config.toml
num_hidden_layers = 8
experts_per_token = 8
vocab_size = 16384
Below are experts of layer 2 (counted from 0) of a mixture-of-experts language model. Rows are named router (the router's row for the expert) and show model dimensions 0-191. Each number is 500 + 40 x the weight over its row's rms, rounded and kept within 0 to 999. Numbers have three digits each.
After each expert's rows: "gets" lists some tokens that make up at least twice as much of what it gets as of all text. This comes from a sample of Wikipedia text that the model never trained on. Tokens count by the router's weight.

# expert 207
router:489563469509555488441553512576481457481516493520534490477438510457517459402455512454537488524541514513523457495504588537540496607513513477451574445477546508524517470566501492486524418530407491513531469555544476522460521487452555488532523478545485534494518553497427538513541609476477485500528521487495520489467453509468471455437471483510481528516517439505437538527513468478463552528483592534529492511457472525546551602542568481470486514474578472442440527491495452494469514485538490494517525487503469443496539515473468534476454580479514529493560473383482571483491455405478472492
gets: "c", "he", ":", "y", "ch", "'s"

# expert 184
router:521552494463548470448548497586518497543577501563487491478480520444551408448514401476519528543597515538519433451553500543595486534486530479477533486493558477508450457518495502481540468566440473529572469508421486516474549436500535472495520442478515457483486523477502513483524527515451453520480485436459535519529512471426467474470486479490496474544530497560454519544517479515446576562459533490521476538492465509533568536523562483475550515469559520506476535483538451483529606512504538508441515533501511510476499475507478529437412527445555547439526419418479537448478515462459473449
gets: " Sh", " Y", " K", " He", "h", " Ch"

# expert 143
router:421519472467514504485507479512524493450525515541506487454432491439493436492495433480565509473572521499497491499514583556543510509541516487483568480471501444530483458524490459464564521562479499573545473539492496522412601473424509475500525482499502508472493530420527493459565545476471456570503476530468521499490488509488484466493492496452539496523495462551451539515603499531487527579479541465530465551505377570536502554489509435490508562441512506460485604399598397519461550459520538519490544523529496495485512516460544498469498571434526516470546472480502475461484461508497457497
gets: " (", " in", " [", "^{", "(", ";"

# expert 139
router:456511480512527502463539481560501482500506527551506423462462472473533467443479522482521467472500536496562508481524498510494470582537586451455496404443579465527501518548447510435558492546466459582558504562499455509424542452447528446524555454521526497459533520524504587469564515463455447575500502486519540549525485477441490467395440466469478493496540475524454586559543424504459562473490515477513453507501435509554506528520534437486497519488553474490515541413531448493472525510495533574527515508485491483503499481529503558436452503493563511485566458451473508467485419441466463490
gets: ":", " |", ";", "):", " including", " as"

# expert 20
router:499510499486541495473548486545490485526517503536503467476459522457521424463441417462531489527524543576495491434530533523525483533527493376451530478467569487537444464508505501473547486532453489529530485578479464526480524416466550422529531489502466473442524554473491505471558528484485408547482478479477608466463506460476486451445462493441534536540506497526460494487557476505453549590504581474543432527440464552519492553542492423488523527504539492447493532500548481498435509482522542595436558515498558515551480482511471518480469559436527498460533439433417509494470477471484449486
gets: "-", "|", " He", "\n", "===", "°N"

# expert 13
router:494566431443522479459566421519504510457510466538446453425486532420533430498420503474532519520498521532523517465544544548496460497568510489484542460442563443474470484541522467487502477537473475584488415517448489509464528432409527518507480507530518517453510536433474521476514495487473461523486509502447524552504473441461458456489477489444489531550530492592415496533573442500448531541484508466518436499462445546500569595531498489488579556455553534492458544504502436470502493479500535527464534528546512511510539493485534581435480518429493554484507463519486516447406466466484463488
gets: " for", " on", " to", " —", " post", " non"

# expert 50
router:457528522453482486433546467548485494517498498545497506528460600485577431477487510475508506519558550580509480508531576544497452489560562425443525474490547431501467457532482516474528522551432553514533448518490464547467529491444500424501519501510552465454486521480511566473597599441462492511532487499463511484519491469475520484493498475374512538514514477555484532515562418567481516598491565462518476523502433538509545560575500484490567556462521489498471503459551480488451521504502530527496562515515521500494489513500515510470470536509542519465548439487430433428434458438496480514
gets: "\n", " |\n", ")\n", ".\n", "-", ";\n"

# expert 95
router:478555463472508515435540449539490460471554495552481455512453534422506410460489459488531512472516524538533461510530515584561464560532507461479498442477551450480507491536458494446543463537446488506537434526477483518484566441498557457518506476536525478478507518470467546466499513441448443526494495522453568456465490482408471493460446498436520530536526494561494508572521504503485562563449603449564446555495478516532563531521509429505499522480563509463499612493500470472527559485549558552420550564506511465498498540485530488452463516484559512424538465469502540438503472442471470452
gets: "B", "C", "S", "M", "R", "P"

# expert 231
router:520514462493533483494535501519511485445515473528446468512445492452506472433434511466527534504508537589476452535530545526525523503568552391459523465489552471484475495504510484519549463522453498540506458523538467523481500478423596442539536477568500561437590543457472549509508519475501487516537504487471511473469491467442468448456489448491485569544582481543495579504518471475411516557468557468509475530498483540516449501560520440447496560484571475526468568432611435438494511477497512542501501506530488509511529468482445536465452568456552473498504465492436487436490470423497414494
gets: "-", " end", " late", " Died", " Born", " mid"

# expert 211
router:504511472459543522485541482534466537430529474517489418514414589479577494484455505489532524531504526482512491466520499538520507521494546449467585450435513498539524444551472485473561470517482475545591493553465469512499570441426526481521482485579513492433498557479457495490510501455427451556438475473490532515467460539485498480477464496427539520503530476547413517504563470510461605484475536494532473555475466485559519514554534460457495584461546493465464524464534480498484540465534524595454521535491499490488544447512544558458424540424503538520535471467424499427482480440448471505
gets: " to", " that", " was", " which", " who", " would"

# expert 90
router:440559448503547531457547441553458506439535540549418431512457540416503409493472487470528524498511518513529472491522498543535505534565492463467511472461533458464519453516484492402534502542435502500534455520472447504479570470491530436500480447540526512493544519454486574446542538442458460565510470520463591481455484500429510456478448509432488507530532508534478520528513487517472549534470580446585470537467478492555523552498484432504553510497557499456502603505486463491512575475591565515453543513520552477518525530439559520462446506489520517461567480447484510496490446463480493479
gets: "O", "L", "M", "T", "R", "I"

# expert 81
router:398565527442502463447536437545492461467505516562483468493427506447506428490482459466509530554500566513513483511507514531506483497509538499483563458490495471502546451511499483451549478491464459615550485492491478501459654511475494467487536505484492493506512509482523549357541566490494475534480506490494530521543441493477507426476463506437478529501555494590449493491535475474478517518483537480541493518467424517509524503524526444415495524459579465453454576468548419483502574518539553518480499529534528479537553523465528529470480510458495521442555481451456441486460458486440458462
gets: " ", " $", "_{", "^{", "{", " #"

# expert 45
router:496522506525518518465535485516538539537548475546498458467473513514533468446451528516528546547558535507513502441542507548520443539587538475442536458497483469513457428487512492494541455517472499525574501551459518487460500478477546467551469521542512490483517466475475539386537514450446454544508511455490500482485470467453488467462466442477558471546568476540491576559546478536453518572497514491513437605482453559586511549559520427451554570462529452449447544438535442472489578518525515525487548459506511540507534495475474515476456509479521593444545470464478486460495431483393477509
gets: "s", "ers", "es", "ors", "ations", "os"

# expert 31
router:479499496480529466475507442570538505454524539536483443463493534444518439445418453500530511480497535522537474472509508619552491535584530477464512462481546483451433502558534481444553508532465451557549462566453494521476531462443506461524490516543537480445550535499507551438497465473460457556500526486514524517530462530494506487448502411447472510534541450510452506506550458575465567530446564462493478547503445516513578539517520477523550544433535498458499515459504469480470502524541539516479553487490555508596533535399508549436412531451506507473511449473445503432429470470489469511
gets: " to", " for", " on", " by", " with", " \""

# expert 202
router:479520533494519548484507439527485544515590510553444438473474508455530468498482499509543494530526526487535473428548516533481473521519526440486516503462511450514478439581487520465515499534426511555533450560449494507439540438433492458514502519527513530454490607432546586465550515505484453529510519546471529519482506462487497483487478440464523509517511493555445564467547446513462595594479529418554501495494456500545499515501553486489570594471524444500451574475557455492494514504519519563479523468491474478519578521496472530476401531425531530511567471452417456454463505443461492487
gets: " was", " to", " played", " had", " began", " became"

# expert 240
router:526534550504508451474566496518465469477513476532478461464491539481519458465468466456518566504537531475518499487539515575525468604601566448423562474482550479509541509542514485465505459547459470529533464539525448536482494482474541447496520442571532551443527501506498549478526564441498461514489515535448511474501474454450490468401485485495462546522545484522449595519509488476477529526462586507471494494478452518565490543566590443444516529477528439520465548510574464516443515471543552506492578536517503539582542476511532523512418570449513521496543497449470506469468481426454433485
gets: ":", " by", "-", " Coordinates", " •", " Density"

# expert 152
router:426513484502494490470517445512459505462522489526482468438478493460525452491494443463520510462517523473524500512516580578559518523612544487492539462494499451514469461501473486470570502598471486564582483563484497523373557507456546489513525435498466496490509502503517494406555548453482493515506485508471525502487496495458489449426490475469481481554512465531507537538604487527477546572493525485534458533509404540539538580517492402477473595445508491462489567451544424521488580493535571494479503498496508546513538484471511503449463562456538530445526476465439508443489463502496462501
gets: " (", " of", " in", " a", "==\n", " ["

# expert 40
router:510573461501527446475489465520536501480548463548520424473470545473519432476457475520552519489586509514514439477529508523588453578501525484491493463447532466488418509509522474442549439568472479511543520574481462538506508429468549504478489487540456512441572524471498522439537467418524440524494500493481521514526493497425499488463503478485505450485542515517451563566558441542463615614453548439525484539521469529557484531515537498504518534483524501509480535461515468484487510446504524518430506539487580507525555521437478499442415554477521534464546406500462455484453499463458469516
gets: " to", " In", " by", "In", " February", " December"

# expert 126
router:494560481505541466413567481529521521533536534559486491457442491479534490478476527522536549543531537515513446498518533517523468566506532504402559455489509466481461441505526491500544487526465520533511481499444525518480526473461533458529457405496541436435582516511473517473536543426490434538444519492477512501459408509444503478463491476454472514533519458519509539538559458533402536533477508458516486585523456518513493503520539443457539522417518485451508566446516453519503571461528520489435541462539493459553576514515484506427487541492547561482576476452447508431501466490398459434
gets: "s", "es", "ing", "ers", "ings", "les"

# expert 69
router:484512465464519454455506495510487501478557502517479467469470511464554488437479523483525561537502538533535495432581502528485397560502509520425501471439522420477452472537484454495544499545479530530578518535427512524492491464510516462508478427512514493455517485508490533443515517472489385582532527525448498528501383516429466464497470463425489499544554477535462550508529426492419517547485528470508499572479451494535561534508557429451543495436543534494495516478524475473447580474525562516425521462501493516516573539500502464466491523516536557469600490489455554432520478502442474477
gets: "es", "ie", "s", "ing", "ers", "les"

# expert 203
router:491500493519531456494546479517457471509532483524466478480445487466499455459461523436502485532529516508521481491509532592546475557589537426424593468465516475498536489515520504464518445543474478519494486524525405530445496463442560424501544431545494561467512523493489550475550548466456496478501509493452513464525459492454457458414508485519459508506558496532468587551515433482449537519482551460540462524427483553490476502534563453462528583492556425516463571405532456520445510442503539544478504519507520491529531496483491542484441557489538500448536470415456447471485463422488427470
gets: ":", "-", " by", " Born", " Preceded", " Country"

# expert 121
router:486521447510531491424533467550539527478539506532454431475470488463507447446475473495573480524487513489504454484503529572557495514563521471476514467443517427514476474572528529483531479534498510552536471517487444561434589456462550493513512523517492481496520553426514528467532482507415452517529487466489549521462506498483457490418477464456492503498530500550491474496531459506360511576489520471491464525410503579509519528504499501479533587483559475490442589462508443509486550483543565546477530506526525472519486499478491537439460525429557549495516392431457482463429455461431449497
gets: " re", " was", " co", " No", " c", " p"

# expert 251
router:481563500460534516480511469512503523432524423514531461483434533477594484488513500451534501501521545498483531476525523611494505515497508500449519427369491424471518499527491479446555476553484507583544500532479497514504574469426587434509536428512547536483501497493461512466543487414501467517445515475521540522487507497485523437434469463439505520492539463495447513512501486498446625511486540500541449547485464500555532554539602468439491507451570489488490507473527476501489520513523542516472560500511546488516548439510515517474460513429560545411515458487432498413496503515503456497
gets: " that", " as", " which", " who", " where", " the"

# expert 46
router:490570456479512474470490409530506528506564508535484421466464518468521466450454514482518540437502580605538413452495503532575494506524519448516515442494492459463461492517438421481565502560483491542538475535520476528465537388440531510497506510491459525432554543463486548409512494442513431526490543539483516526544480467442423429441505487462555472501557465497489519514507428513424542564409497463558437551517483515518519482507537469501527528514550496472469553421518464496509535472515535500453501555521513496501503487530483561462445500505532532446522451477481450442500493477455450488
gets: " March", " May", " October", " November", " August", ")"

# expert 175
router:465520462524495548438513477576466554494573481543463471472453548470516461487485471407567539494534568545519459482584517516549462593511515472480560454469521456533479474603472483442562467525450507544550477579467485521460568484480505515530495464523522474468514491498500540452558503475488392520455496517468563514487500465451466443463416467440514514592537428541484482527568484555459526533425514483513444505460476507526494567517508463505526559479580487486433523447527451495514542509522530511509510504471501495505541489443475520472467534467507554474568418478488461482464440472490443513
gets: "1", "2", "3", "6", "4", "7"

# expert 165
router:408526510445552529482505418550465543456498489522490486457440497423526430491488488470519515497546553511521487531519538506567510528539531476470529453482520448505493449503453456422546502529412456543528478549445424544443576466422505458494495499526535485488503492432465575473549583480437488536512472498496507561521488480506516464490481510444526535530561433517429535509566481503450532524469486450558513532501452616527492490571561492460487571430558471459478538474510443465520561474542520499507468508490524453521524480440521545499433532426506540480561506443445449497494472505491473460
gets: " (", " of", "==\n", "ă", "/", "š"

# expert 70
router:491510514478557547448507471491510481476483511582512453504448489477590477473458450482528484508530558491510477437552577535481399514534514451435518452496518482511439496514470492464542495508371513554531468513499471534460545495480614480539528445540544479487540556503469535427556533471491483525515498498472584532517470512515498441491416457462475526527526452527482508516557443485440540546482526514489428538501432521554477531492513435488492565434555502486516540483510465483504517478555624535478578508554574480565497462476476542502470512467541552477520447469474458481475485491428450499
gets: " the", " The", "The", "the", " entire", " newly"

# expert 102
router:449520514517505492479501406505460530469603483495488458480486521461497470468517434522483543507536535484521480434515551524493418550506501460450480449426510425513448444605498495493526455575435515523556488510443523540483497484468512441500515503502495447480516556486538561486561517480455456509470471469466534537484483428483478474474497466473530507527513458523464503498568451548405562534484517483523506550479473475497541478492536461423564609461518512490492596522550458532526523440545546541507536500507534524515561508484547496442465545417547500494518475457394494476403452447458493498
gets: " was", " is", " be", " were", " are", " had"

# expert 51
router:498526512470590495485555436523489502513527522548482438494446551487506465477482500454510512489527514534494472450534512598530448540523501458409502456429583458461467471554530484486570498559467497524533508589454462541460519390469573486536466509476494526447499494465468573476514478409492443587506479502460496539551482466481508424430460487454491520555525472541479510518551436478487531541507540402540440538472445520523540546518526436472487539502529501480494531467563471501529560489502540492483589538478483505524484519500537534474471527489556506496544462469405507421467444497503434501
gets: " |", ",", ")", "-", "),", "|"

# expert 212
router:459538479470535453500526500580483471531519464549474461425495556491522444495494446507509517462517522537492470495505524529504436591477498474411480496468538439484509507533519472486530456584491518563614471533485500510475498443487577484497467387513491525427501512471448520509521485461472426523532490487456544471484436539500489469513472422448521521524550494482480514484561485511453603498458535460590439546518420515512478542583564480466543521467543500483477593471514458491517497458550543544478542528471508472537590468512539497458440582454549556490512481510450469445476483459491478493
gets: " with", " as", " there", " a", " more", " some"

# expert 250
router:462521538464539497428637469546505486531497506539505478427486575450514443462506450491545508544516512526489489399503507501519513513496532388436510468485560499539496460508486453472565502502460482550516490580458493515473568446486504429531488505501473487452511550501465537419568510480506423496436522462478562482500453465475488478402404482429523506527525486509463490485600452524472504579482545504537488528469453568502540558516512463486509546503531457442481526480565457453483549532520530543408546514493570545547498506476489503483480512471506540466555471439453487497518478498483448504
gets: "-", "–", " ", "19", "See", "18"

# expert 88
router:457538502495517518443551458534498505473509461518474462498454553487528444434490473470531495469520514494546482512520524558530427544549522461431574429432506484499479484537478478467578492516444491516578449494447513499493580430498517484483489503501472506500513503466442555443530562407429474550488502480458601459486501473414505474429454462437504532537523497583519508596519482498479550516405595466532494557512466499529522526528498414495515531479533489468482584444473470465515581505590540521460505527520559492513497510514540496467485545490525510446544448462488475481480473432491443477
gets: "D", " D", "L", "N", "B", "W"

# expert 22
router:451550490518517528464517422530501524487566457527479457483485518469526488465431446509528527437519601504535406406547527561540477532574489435461503480453560474544506466535433489480531525556478512560603490544416467499485507454451547531504454471482509506460514481476491564471505492411429436572466515521502503519486469486472499434499452483479525546503518456506502504514591461454482508511488549497555461514503456510519513506546520409490503560497536511469487542480543464518518579521531562498503577496501505482517493465503489576445444548472556573487518468490413521457554470479457454455
gets: ")", ",", "\"", "),", "\",", "}"

# expert 137
router:478504493493500529450514462560473496495513532536526468488459475484536471448474492461508491491569560505564506457509502505526456567536555434467532433429627464506493492556447514430513500537456454596543477557492438517482499456472508445484531459547557527462522527524498557480545535443456494581484462486508558535522475476427514490419467453474536482507550476517405593553510471497504550503490521507532437535510474497547515519523557447485488558476569470490511555432559480514462491490500564543528533458485498446521496481513477547479387518470554542473549455452468509463466410469504470487
gets: ":", "):", " as", " including", " of", ";"

# expert 104
router:488517531481532490441531413536520470527505467536501441474506478470480416478493460498521524528504497507524506426533571581543462562531532457458546464496506487469447498533471512502536514558474479499554404499499432519463575488448504477570544507504470544459502538449513551414500533508443466565471499496458538449536499507434489483451445490457536506490534411524425503494537493475460492502488544457571449525505399493504524514560516462486494589416514510432476529424508498501434564499490546557511571495564501484511571448470496504444426555481519540479559473483449473497424466491478466511
gets: "==", "===", ".\n\n", "\n\n", " |\n\n", "===="

# expert 192
router:471546535497511495405531498518451457436501526569450476455410546471550481459488526463545495504529581540478437402515564592487463516547487453480517465463507478446510484495504474484564505512471525558532518547450487607473536486474535469533551461564462530497519517478528517472523514453494478531398512503524541461460466486435441472484446449450486518501539464500483515516509474460474486490484519497504462553498453589517530495510520451490583513490512481496478517455548406499448533513533532584532547473487514461500580502511513539427483501499511550451512466481407486423493445476492465397
gets: "ion", "ation", "ity", "ment", "\"", "ions"

# expert 19
router:427486480463494527499576487521491513489494490513456468505499490514535393481481516519515508481541534545541475533526545509485500533544504422466509364468526433425452454515460500483559454529437467538580516540474482505471533439488567510517494505495512520436529478459429533461484526518432471572457537509479522520473476498422487414441480532461473537544524367512481545513576502516430556515487517508493443525455478532533520544604495484423495522453571460463477536402523512497513572487548545507508509501443513530531499512535489496474449510501534493470562451447466487484481447492466465490
gets: " |", ".", " No", " no", ":", "\n"

# expert 232
router:469503479483528531358612452519502511491500491512486437493481511484503464426516450520564518486530562528520511501532554559522492521574546486482539403479532493479500470541474493475508466531509527529560514524501511552461526426451559438501498506485500450461540535497443540411496515531496460499464555466507517487480447481434434513469409489471490474575471513523494521568532465479482516506461532509552495515473473547538545565579579441501475520455518442436487514471503492537489508521516507501436512527511496542515520472472542531468476516483586574429521398418476526460479448464418457471
gets: "c", "f", "he", "ro", "p", "-c"

# expert 122
router:429535521422584480476533464546499437450521485511523462489440532426521451443445485511534490509547510559504460482553535506497501583506589463470487455430543480466447501525441468480564501554491439572525446525454464493444557419462556487473517493489505549508517524428530548474491498442452484542512491460462527456489516487479453468484459475478530541514550511593494502555539492511473565527439500480546497530496430587541519540553503490497525550458591496487415534459510416514522543487514499537511477556538495449533501512478495501469492536437551526435509437443485461469443493473437490468
gets: " Th", " T", " D", " N", " H", " Ch"

# expert 141
router:486505471508494514413523465541486503454520493573456469507454518482530457482485467476546539511532576546533505472574522578541466581525533397500573446457520465523475473537503481385588471549430485537559474545471450527487542482475527479543529446526491494428492508510472567458534508473468413517515534465468545498492492460399490451426426452478495498593533452557486500507549484527457554529455541485508474519471486539547490552535519457495522523489546501487416552465543477490504505498486516539474546474494485509540506504448531559496487574483528528473537425482449461474456436470487444468
gets: "1", "2", "3", "4", "8", "9"

# expert 244
router:469555508477528487470510501552484476491575502513517479476455521399496426465450515467511511508546536587546468442516543536502456568553505464448530455479557444516508473574509462432593454573395519531512460508486452522490544470496545483521481497535493466463494533482486523496585490457472421560495511516427510511486470519476484469432414485451516512573530476570463516529497484507454560512412523432558480536491467520513495595544549473489536555474540521464443522450563467477496543464504503521492537484481515487555533495472509591474491494490507523477555446445465492427448475493485436462
gets: "22", "25", "24", "26", "21", "23"

# expert 135
router:477536472500517509420520487537467530440575472562464492483482505473528468480475459444561537481498576551560469471577521530567478575528529474467532456462524467535483472560493502411551515562438496568549432565463465530462542475491520479513491480520524499492506490525472545441553511449476412507453521470477525504471492468419491463458388448440527479549514434586487512525556477540462553528374522497522450480452491513523488518547524473507541566481545477505467551484549448462489515479517540520488523475509501457503537491455553525471477534457512559470581447478490461448441464478491451501
gets: "1", "2", "3", "4", "5", "7"

# expert 26
router:475545491479470499473484455520519506512519482572473452478486534471507493454425526456528525548517529527503460481523526551536467508553509499423525478476527438487491430506479461481540440535418520556620524531480499542469543481498542446549490513552517492463505494484489503416562575474433493575483512483523498479481469509466457496501456484443536526529546460524470531499513474504424465560489550516465439585511474567523548523557533374439503532476498453495499545434520441514459537524537522550495505487522462557517558522479481532466463494463496605490596451500501473444482415502418446452
gets: "s", "ers", "es", "ings", "ations", "ons"

# expert 131
router:517524457441529441429530403504491523431566517567489467430468531450555471469467538517527554534483524574511492482497578510497481546509506504468470386430524422524449534523530465484535454600498512541517473571423451547470518470446577466545492499543509466494500487458508537456535467489467443505508464496454528512488497463463416455465470511460475502553484505499512559544514439526482508543479551400508437545405511545504502503503524412425527533475500529479500497471533463487479520491524526526447522479460496483503529492455496508472468521463525513439532468412455500433459480508443470447
gets: "age", "ate", "ation", "ise", "ure", "ine"

# expert 103
router:443550537448544486497545465517445486492542498547442450494447486456510444479513473395531493518536517513505489475492517546510505562493489467396524473498492451520501466504458414423529430548444470576532420512489452543440526473454516492524522494552477484478490485495518503431574549507464452543457513504465570516496463478463464425404496507435516519518522481568485523534547440553481517578472525463516467520498487528525527519526540471453532555374553473473498517492573454514508542463546515506478574546468499489542521492456537535465462536432517532465536465474478441481435448504474431482
gets: " ", " $", " £"

# expert 127
router:483561468438514473463506483603465484468514489552480464509427518451552466451490534482509465514517500526500464480537531553522470514551523436468536461491529426517478490534484487505581467528459449528525512516446490490475633434452544474483485515526480455489514525431497517502519523482470460506507534447450527479464490511471426506477482473476556546490512457564480518516536465543456521601468484476501465500455403574527548510520518434447521521429578461473451598469509401484496544521530521517496533519537508476533508479458503546476457506452573515479527418466482506476412418464426457508
gets: " p", " m", " s", " b", " f", " h"

# expert 236
router:467521463497542491475556462532533503474530499564481424504470549498544507470484502482521488527525552543548493456514515542512492521571518444465515442485508446513480440528470481476541506517485452540579497519462476532373580492463508453514539494489496537448479488493470571484534532483454446523530492482507510528483485496493473410490443461476507505519521444583490506514529407532480534523489535504512453519485397503547482505534586466474470531438537423468485572422556438470491612472576532576415530538528481476511523531494514533453482489485504513507558471456447534434432445443484439458
gets: " |", " (", ";", " –", " -", ")"

# expert 97
router:486496506484553556458501469500535477530483497568510457498469516481571463469472460479521491494544503521508489474546617525474429512533495471418527465473538470498449494525483492492559477532358523522529435507505474522469530488463636503531508480510514466498525561481488549420542539460489494582505486488447567532518470524488490450455448467461482529556508444520464525507555442478452553554467525489517452550517446514546518527490521445473496566459574488476499528502520473473503510496558615527487595495558596520531493473454484544486461544486569548462526455490474435481498488479443457497
gets: " the", " The", "The", " a", "the", " entire"

# expert 12
router:441542449460514533465526453564493507492521459519430483412495510466523451488415484427540487523543503569489470439510515497524463515536521443460500507492566485463469416507498462458490523536482455547523409538472410538498543469463537479544546463558486587457529481424489566491526503444442457544514464528483552517550534467477519442509489464473501534548515463519478484509521448516454530528444544446509492486480470490516494568495499470449533522501526487482416526481546462495492541479613574548461533547500509477521569480488532518473404527483526556476516467454488409474409464471478432496
gets: " —", "%", " km", " N", " National", " −"

# expert 120
router:433520489515490464464518447536458468504538481558466446480449567507493450475492469461563542493516541574490440458552516594546492523538550424466521465470553440514501496563543462401589498528465447549544485570479451531469549497499551462512482454521496465463524502497472527460532524417499474523520484459466502464499488467417466468459416393477493533587512442594487533525533477525478557559432506488520474509469454530512507548529491486490526509499558492517466551488534458468509517484483522527504524542511484501503533489431526529464464570459559521420538458470449485458412473467497450513
gets: "2", "0", "1", "3", "4", "5"

# expert 132
router:478520511484494501483558441542538492489532456549504421421496537457552466466426461508527525536510509547505477485511567511549512531581522481484513489474515488482476426527452506465547479539446439557563472600464474514462541481441541474518537531541515543495502480502460594440540509448448496553492483525451497518493507455458508500414475467433491454485545413528476489500619477573477513533462553501550492546506442518514569527514552475460540520466540481485510565471546495486459500506527526557491548551467520505497532455501533561462441560494523577482529499512418474367507457486491476498
gets: "==\n", " on", "===\n", ".\n\n", "==\n\n", " ==\n"

# expert 35
router:379514443492496480456531399547478490436583465531517449457468527479505477455464466511520497470571589564530448454516508544535441542586501413487492454490547450483500484503435501468550510557475476554528511522475495515480537423453525465522494394517531524449506512447531543440521525417485455548499507510495527510465484499491482474449430472446501506495533472526461526511542433483451492496457524490519449534535482505513530511579536473484520510470541459525486551446560442492455533504539576510524554500492505510498518490488465568442443530463494603485527464461461490463458493468481447416
gets: ")", "\"", ",", "),", "\",", ")\n"

# expert 239
router:473518533530517493444502485568475511520551537515476449473452505419515446484440481510521505488554564526551468449543527510531426546562490452484558464492543455500518480581470491408544445510432533579541448494450460504489541473506516503546493465494527487440517597484467517492575495432470444565492495547401549526491470482495481479416421474456470530583536462578483504505513445497462524494401523445518508544479486485523494576547474468475495540496556520489418532490587488475492540486504513536459514476515504515551560516477473568474477488481505547483565460487465515455470496476505421463
gets: "24", "12", "14", "25", "26", "13"

# expert 243
router:482560490403575541482539497537516479430547452522507447496459560487560473470477487526549504494553525498510484495599528554574523522517571460469531479393531413514504488554448488474521430598479501547553436521474456518481548473431524497518500439549507520437489497457448532489538510454448447534480489484445518531455473522494522459418464500420535525510522484521469532536517456485468555506470524523513446596436447506552524611590536464460511546482531509501482529452524487508498538540534551571463535531507526512483508498512501542494466535482565536470509478495429509464493489520475473497
gets: " and", ",", " but", " which", " who", " that"

# expert 217
router:458537490492544483415572477536503497509526493531513458448448563474514449485487494500541494510561537545536494439522512526510481553549550384472516478482574472540471468506512514490552517569429464548523452543459473544477501442455545420496464468481481471434521550501483518508606524459475433530479500466497531458462487458452489458447458483458509525521540495507465477501537460540496534597494570492529483497422468498533495554529505466482507576497548511435493513493570468433475493511519527585419586537485561516573483503522478515497421550454533523443536476448416491489488461468479447504
gets: "-", "|", " -", "\n", "See", " •"

# expert 228
router:483533503498560461493492473507486462501475481556482450477453567477479471480416449520541489521528518566469481511550507496504439527510555469399545479464549466480547470507525503453524449526433516525563514585501491514462598478481532496500544480493489478410553534440491544427536526458433493573510507511438621501537498445493486445436447479479499483592524476509482499512572479554459507539492577479534409556518467524523472505492548433505498539512512476482503568476524484450501536503542562537481497510560495448494470475495491540444456551487536530480528417481486440486410495460422482478
gets: " The", "|", " the", "The", "the", " \""

# expert 87
router:481517508498527524493511488564484471512548416561441435478485529459518495504520504478501491480513570570497463403557477530514465508530513447449502461469555451516436474551541471484529449548395433528561455513498456572493534504414521487484505457543502517433568489510548552508549505465465484557540500492446568571486489481464486465427488500460483498525498462531495536517523465530478582546494557462532482516457443503507518518543578477452595548503537472489420526451593506479464549478566517548472517528494501533508572516510518500455400555433556522492538509484481494510435479457479461493
gets: " Total", " has", "%", " had", " have", " including"

# expert 80
router:459520477497524494461528440530517496435543529593477422455453522442512416472501457513543515464547524483534483501519509497502478531534528454459522440460527443517502415520513441431504532551443547573583446512459420514482586497424504450511483437529545558447484493483520533511593497496498425518445473491487578499465500436488493445521460484462503481511532459541429536536593389519456536520478535470520440523502467527538517514535505468508515574500530523502502579466568478512453552476543540501499544497517550506523494499499535540445443517502515534445526465461450476483443471478454499467
gets: " |", ";", ",", " —;", ");", "),"

# expert 7
router:481514503512516485492554392538501452525518513585489387508451570488536473482480501512515512469553541536548457473534508611499453512528524434431483436473545444490466490516571445476552503531483430532537451553456449558440513473474550483525519510491498528445501499491461563500569479415511488556528477482493532523514499468461501394453443475486493519507506451556502504532521444539466558521488514440517467536464429499538508545523501490466476543486531464524493533431591497475504633488505517538439539536509471500509472518481520513467459523517507493460536473474425449445426473457502449484
gets: " |", ")", ")\n", ";", " -", "),"